Below are experts of layer 5 (counted from 0) of a mixture-of-experts language model. Rows are named up (a neuron's input weights, with its number) and show model dimensions 0-223. Each number is 500 + 25 x the weight over its row's rms, rounded and kept within 0 to 999. Numbers have three digits each.
Before each expert's rows: a language model's description of what the expert responds to; "mostly gets" lists some tokens that are sent to it at least half of the time. This comes from a sample of Wikipedia text that the model never trained on.

# expert 26
It responds to: Word-completing pieces. Second pieces that finish a split common word, like cons-ists, but-ton, magaz-ine, unfavor-able, plus whole nouns such as book and album.
mostly gets: " book", "overn", " public"
up0:552488504468507505478468498489513492490518458471497528468511522522499476487494530524484492501525495516490438522495542504539488487537516503493495494503484487513465461481520498520487488490498449477493500553518493490538484499464517476475496514501472480499461506515518528519488536536491488493497496567532525471467516520525485512510490532517505509506537469519535509519531512540477519492510544539485501480526504512482446500549543489516574433530498528486469486516467507497481491501510539490514508489519478498467518530434513477515496518525519467486545504458506513529495490528488499563535472485506486517466465522523482522460500478537490498532506488534479471500525522458526448501476
up1:493508480518526535460520507442510503515538499476496482533487500498519521515474507481478510470479529515526456499492505521540494486521484491499520463479462485523549486450520524521497480483487505507502509516496485509479502557477458520467503486526520479518484497522493497541497530477496552527478436514479480469566512507510498485517491502505517510548489470473499462481469536507480480487474495529508484531491473445508484518549484500478536503505491509476470511518487487493532496518499545558501582447559506531470581487501480510485511487489506499532525476500475498524508526518530507520486506498486494529467489486484483519453468486497537502517535498525465489466494487487517490547524
up2:548503457489552477506521491492496519501531460506494515499485501487571506488475521458491513475488511492470457485529539479530496529542477498483462531489522494514533508524480519533434455473474487523443489536491446515492482497491510534524516523528502513530469539508469499505468526496487481487497482510513529489466523494475497528513474467453482491507495491481511444453486483483474502481489509519503494502539493470535506555535530478511501506504519496502518486540502516525497520505477562484524524525530452510522528507490509481485438503521518525450503478496476512561502518491504513507509523464488490515479454533496484478481514465498552541491528477528505472500458482482492503498513
up3:478498449479524510532502455519514500504467525456497498472506497512528514508478518458534526476500517512494471475502548486552549502509497502510503469491506473528525447521487495479499518460497492523447483504534534526520495518486503479486478518537503512519500536505510507493471519450527503490488493455500517490481501490470489534492511522503486543496493527461495444485473485463470544517510507532473495462554510530512423549524507501486537491507504488471472540517505490501512435499474513526518511522510497525510548536492458473518449506516496531465486491480491458543483485486479526539450533446468523498515505515497505521512498507472510537511513503502522494507528492448462480488498
up4:474507452466468509531497454536476492480547479473506542479461522485529513509532487520535525495520509492502454496496563493489492493509545485465479515513515516530522519532536530502498450529495446506453477477496442474496496520486492523518527514497524493541473507502517553459498504496512498536462491477530547498537535486493488500523458504517499490490535512465495476479494469478490516523504530487452459516533550530532500517484530488480501484516481506488472492533487512463526464498495541505482508500478481496534508482474468499469495498490484488445528522476470453504479484500494481511457499496522510505482541488520526483530510471530537499514520499500461456471514479446471465486516
up5:506480483502547451470528485491499480496491468488493501499506477466557510472487497536487515459514508532526473468510512536499525508500509496512491498555486497517509488533471518490490517505483520516481466497500490543546529473532458541522499529491526509524442529487496516481484476521472464491488502477479544473487455509499490489501526468494470489476493486483503467494511482502461517516497510460479523506507472491563448476524508503455531491537502496525470505477523516510499524497513452456458470504483508519483491507478475475478458475496526487501543472486481554508433541503493499539518488480434494531517484473527496535527469497511539481528522480483531498475445495478494472541464
up6:490499460478504517463524475492491457509531491483457505431484479485508546480500501486478538472533509538481499506490509506514513513466489500496516471479492518569508486515539492527498503499499504536489432501535481518497519507475477532532507529543552502535482546526498506466514488489464484507513478520524506477543518523476509527511450510470457510491488502452486519496491525519480566496529490455499499469547462465490435505552487509459481475515529489514527515543539514492542503493495516488536510501509500482492527487475497432525487481500521498463523504502495511539487511464503524539512515490510503507495478507509465455486490468504507503530514449511529483501467508501534471480528
up7:489499470523508481515492484509481494467572475501467501464430502493490456509513536507510559471493519519533443509538519488548505466514484499476516480509487491471509497508492490537522481466513523514486462488499471533548517500504498527496474498529514535516486535480545462520505530448453530494488536511522493476522510502500488513498494522498523494521492487501550526477507481468469523493506472531490515510520516511527467476489497459466516477573491495495501552519481537510540470458525490489528572459513505536488506519449463469473526494530498490503478498530474540542501539484513526514525511485484492528473472496505489475510515494491488501517472508538537500531483518470498508522510
up8:508513481470503465499454505501506487523529475506473520487489487443542515471510489490530528522484495507492479456518556475550482481531490489508500473484434533528542515491514531541480441507512495516482510470525463512526515488531513515516514525555521511540489475512522500492470527473493505476526426495550515446523535476469547477483459507501460478496520500476498448515517500466467533490504510504483491473525546498537498496534515509514518526523497478520503517485518499508523481523473548527462501518480480529476524552471456509488496511504473535470507521494505468525499528502470510538503481478493492500470485506522458483480471504526499471521520492521503493474517554479491463499508

# expert 5
It responds to: Mixed mid-word fragments. Mid-word pieces and some short words, often after M/m or A, such as NASC-A-R, with-out, Webs-ite, about, July.
mostly gets: "A", "ilitary", "useum", " about", " July", " around"
up8:485530510492495501465501498550504539481470453451496494518495506444507491514465569520543498499494512527487537493522476502514502469515495440456505513504480530504529462483558546466519455501535488525487524437458485479508460529471517490487525535479524432511462476489550493501494474506488486510524490525538488499513528476489509512501493506505514521517529538539531499520506509487476527482518491511473478503523516523497457480549531510488504474493511501470491492535507494511553492468482505523453483511506473529453519508473486475500513489515462490465519500465524497540507549463512580523499472521538496491500517473524491507489512505506468498478511506505495473504509487477481501490522
up9:520426531546513548499505533505495527466487449458510469476470481486535505503498499476534501512542504494486486498475512496500542553510490483507483508520525484518498442518453473479485484451479515425477475501519477512533522516504502468468512504537550512539510494468514531490528499472506528485483498523508500446514511523487476531495512502480481499460433472489489493489549485477510541486504493498501495512511469495501522512533479507499532488490467517512508497503523517513515477493466530497539526520522477477501512531461496480488471448461526520539502510524471503510478522449527493549454482512482467523483519504489515491558519490514462501476508533551501504490506486462494502532491
up10:520467497486504463462512510555521474483470468485526524498490516517465508486535476526538539519455486512506493485517539452523513516508503468524463488513485501479451489502502547465517480515535496489473485459488480493524484550514503483479537503509459462519520484486543513477509498507487493486487484488549466473497527486523527517458495508505477512491505495496506487506537508475496552479482469541453484474584479526520539519530489480475513534513495486452511528513517486497520503517485486477556570446503543501479551540508456453492510546522491489467515511478518529506470529495524516520486487495510493505495501510508530516507493505541488523473487479474517517504506510530449511498500
up11:508468502474479530494471492537511518475526517450494494447500521469456541477487512434489488490511512512510539502504553483534507490537492483508502491512514494480530517484513489502441492492493495548473504472496492495525529487512516522509497514523521552489486537506490474461529537422545444535497506500512560457519494485471535520511453484485502513439501498514500513536467493518490520469505449504543503485485490485532495503519535481513518475525485513513485494513494489504504450509513518525526524482501496553481536511503475502448524562467501492540482508513521511513492465490494534489490527467519491508492537502489443489530516490544464482486511488493534490520531488499530495486476
up12:509502531464555483519503526498522569468519458461483505509507506474495482481495517485512530525476510489494450483483486473530519488494470493515449540490480478560532490511538482486439441507498489490465480507489481497500486497465522567484504512482474497527462522508514505505513510482494526447490471491512482525503476549517521489522461485488463536575529501505483510499496481513529503472492509496500519464512509528485446546504485492518483500490478531518550472499489510512454499499536456496520475506515463502508514520489523477528479484568490530539496477506500480489510491490513505549481521472479449513444494490509530518474494499486546509491543517520528527506514503473506486481503
up13:522432452506542466490530494524509519463513530458479492514486504477515497479483520540454527507491460471515508521497503450502517457527496470503494491514498520550527496496544496475495460479491534534490485516516469496545495487456488522527473492487476516526518509544461440513476482501534521470495525446502532531495527538511470506509506492522484531507536477509501498514539524485496553469477512491468466484496498498492518489479446528522536488544526460522499497511521536516501526501481542502534512489473534557514517499496500514518478506487496507472495519493540526539529492479493496507464498498505492491497489504478519528486484480473490490482542547540548527492521449445511490510468
up14:500503502493507488508494499517543500516500514459471500537459482534455581481502506472501539522486505531498518501511552522509505539499483525455538509531504534499508469515513474526488451465482484462489531478504516536534504506499517492513487522484483521494454489520513530477490527445492498485476489483517514492469485491502497484540485469496520514520489532488443506483497508488556496502453502515484475488515484477527478478513524514530526473473476512493490510481459508504523572526500532524500530492538461476501574525519463495511498510496492452476494475493532488527481525503545496472472518500497460529488470438482476505490469533479507473517539508471555480536513466469496504469494
up15:534533542488499486547540499489545496483480511458495496426459557480486498481472513517462493540537518508499497519533524507508526496474524498468511494535510476486496491506524495546471507502503530492487506523508480502503472567492539499513477522476530526525484488501481544539514503499463509488504498516481498419533486450509481497506491517474470531541499551511496497509529465490520453503514482510579492508525477451542476499482521489477502516504475509524456482502484458486542536480471536556462482503485492490505484500476501524512459489462495503467497491520498494544474504494538514502492483460497463513492466469494505498465455501487516525489497482492481484503520492483511470475484
up16:527494493491492495489521470518493537509540506448513521488481518520480533464490578511531473481521499501537508537518552516526484479469515486490499478489514498492444513500530484465505488529526525506478477491463499545486575481508510494487466547500499503446467492491480460534461462523509466499496510480510529488491522495414520511516486481516522525456488486513515474513526467529522520494502520442463508500547466479524517496533493469489539479494485569490508552518528469489525471525506469505511509495509493491489511502473507497497510474494507498456534481465448539512484499468510493529517474487486483545523473486502508480516511504465507500490501491531498514523519525454505504471484

# expert 54
It responds to: Articles and months. The articles the, a, an, The, A after prepositions or verbs, and month names in dates like 28 September.
mostly gets: " a", " the", " The", " A", "The", " an"
up8:499499512545479467505522510500524499529486493516507552521505443501500457513532512518481507468533536557509473489471509505533489524505501512503519520557488517521486510495537502557481509506467457454495487515495479524493515493507471476511484505497522493534500495532485526498523514486487502507465471458537519481488462512509546483526522501523507501509498550499497500489535515466482470499490511515531505474505499476529527523542516466465565491500462492529533553491561474517522484473487512487482488524475547416510500529471502444453480499470544477514526504470480483490487485474509508490485502525507518523516513501481465504509501509500448554492443505533473483512483511539516504510528
up9:478489498502459477495467501514477532507484497460483524506502522540519514485505483512518540470510493484509508486499492472524511505495519494478508483456494503504546489493493513490470506489480510533454454539458486511521473480509509510529490510468515497530536458492495486499535504527499477497511482535507524452497482530527527555486483498493527513526506508504488492459490516481510538502476493520508501524499510440454487449494475453476513538488494505527518468535525529500521553545517552480481505485403488508488525457554481501505516445489491504475476481575480502524459500499541532523483482512532479514494501519515507510511484469477518510522560478514473465451493478513484517461496
up10:516511514519532501510502552501521486480484452489461489494446496543473513492544479458539541507498514543518491487511487456468473507542506469502480506515489503540514510506548508490514508507486513532491479495499492506555527490503534517480492536470511511521497508478528491501481485517483471567546477540509529516519501500510476459500518528477529499524516489490479519521518476516487522477487452480487507468511516464474464509461491530503549518509477506499519476490529498505486518509477523499489502469525475476499531555493535484494427503541519457523494531522474547523520463498498466539502487467522461494449503507546521520516478492509474513463514492524498545467488495450471507538453
up11:463468519510527490557534484499458495533489512455498499500505516492504529498480485476498513499475538572509516508499522496522472491529507515492486550538555496534519537476475520541485506486478526520520530538483489562526459531520493521549515493509532496491518508489492505505477545454486558507509490501496522451529504502542454492450483509490511531490481511526499501490487455543466491504529488498470508510495506504472500495508508491557499504491502474466457483485481532482515527511498508523529519484520468466509519502477529517469480470520489501570549478464503543514500521466523473513495499474505486528497480541533471475504494481512473457510544514500520503501473516542484483546476
up12:471462465526521491505509500516480448509545493507468519487510508455478488496542478496537517508481508548493490508500496495458516498466486524465494529505506510483520475480466494524496525477527459496514479477479487540510470555548503484500455550529525528519437503558504496544523447503492503517509486486485520507521484436517488470486504492492510506521497500490485492510482562562493478499446477531503445481538505532525478463507507496470502517506510513463480506511507484478566501487473499491516511491505490496530514476496515455475501519553520484491509500522525506514498516541502489505488506491546463541486518468548499503508514533474512494468493488503507479477486423498489494553495
up13:482526479519488492519490493479521511496515456517483494546456500472454526497489491509530515529582500480539493509521499491500467477498421521541546539538496454491516477490534456480468513519468433505517472486478485518522524475501540531514500487533498496484465505550522525519502503500490512513497507510550506492511501497502542508455519509516447450496468515482556524482509509510498470524504492503499526486481471483516469498502468522533496500514538500469532518525518499525481483524475485502497497504506500515511507525532498495512465542514484504529492495555501481513447497484503484493512518488533508509512468495494455477542459522496512474489500499493477456432469461492486456524532
up14:496517501542455509487517456498479530520526473515480506479442488480520497515479521505540466500463522502520496503466503519525548554436524531501488517489473490465456500504521508504527514515516511490478447454474496526530500502518474535500507476508533498498505553546525484477489511498514516489518507506478499519541534438491548536510476462517503504464496462483509492489532516459477467432446503495516535514478527486535495489492496515492513478499489494499526487483471491484537466508540470506511529488506515501504474555458483478493468476524496510495510463501499502492485458517493514535538521507484495510505445517498455460489493519472500516517457479487526464505456513548484495545504
up15:485512502481465464547471507510540477500513475518506526505519490469509493511518506556444482524499494493512468480497489509539457509493513517500506492477545458467552509479507498482491510485514529482493461491558507503476506537486467518466481504507531468493518519532500523508504479497464499514471529507504523493513526496495495511477477475504465499521512527452536488488537485504492521560474526561461519479531484473465494518498513430503481512526476491514538506487521474469506475477519527524524532486489458447480485579520500492450496456500529507508518533508490522537484521482495480495524506488471519471502468484501511469502496466537442497476480493483471461530500461462513467463492
up16:544463483527506478525501455478450516498519487462483519584471480487483520505506534479517549522479530493496524528475576500492504547488486457483485503503501502490493486523528473464529499517455511484482446532496498508532497506488499508501540485506499475549492484499543509502484524512471492492537513503511485500527505457472499480511535511562518509516540521490491475481509518517461480466496540508460526440543494482526481494493478511522502472510504507493497514483472515511483467524489485500527510490480526530491516503537504497494509539475469515549479458546499521476534478492502528501541457461531458509512501523509444503537469502489519490498492514516456481468530470521461503512479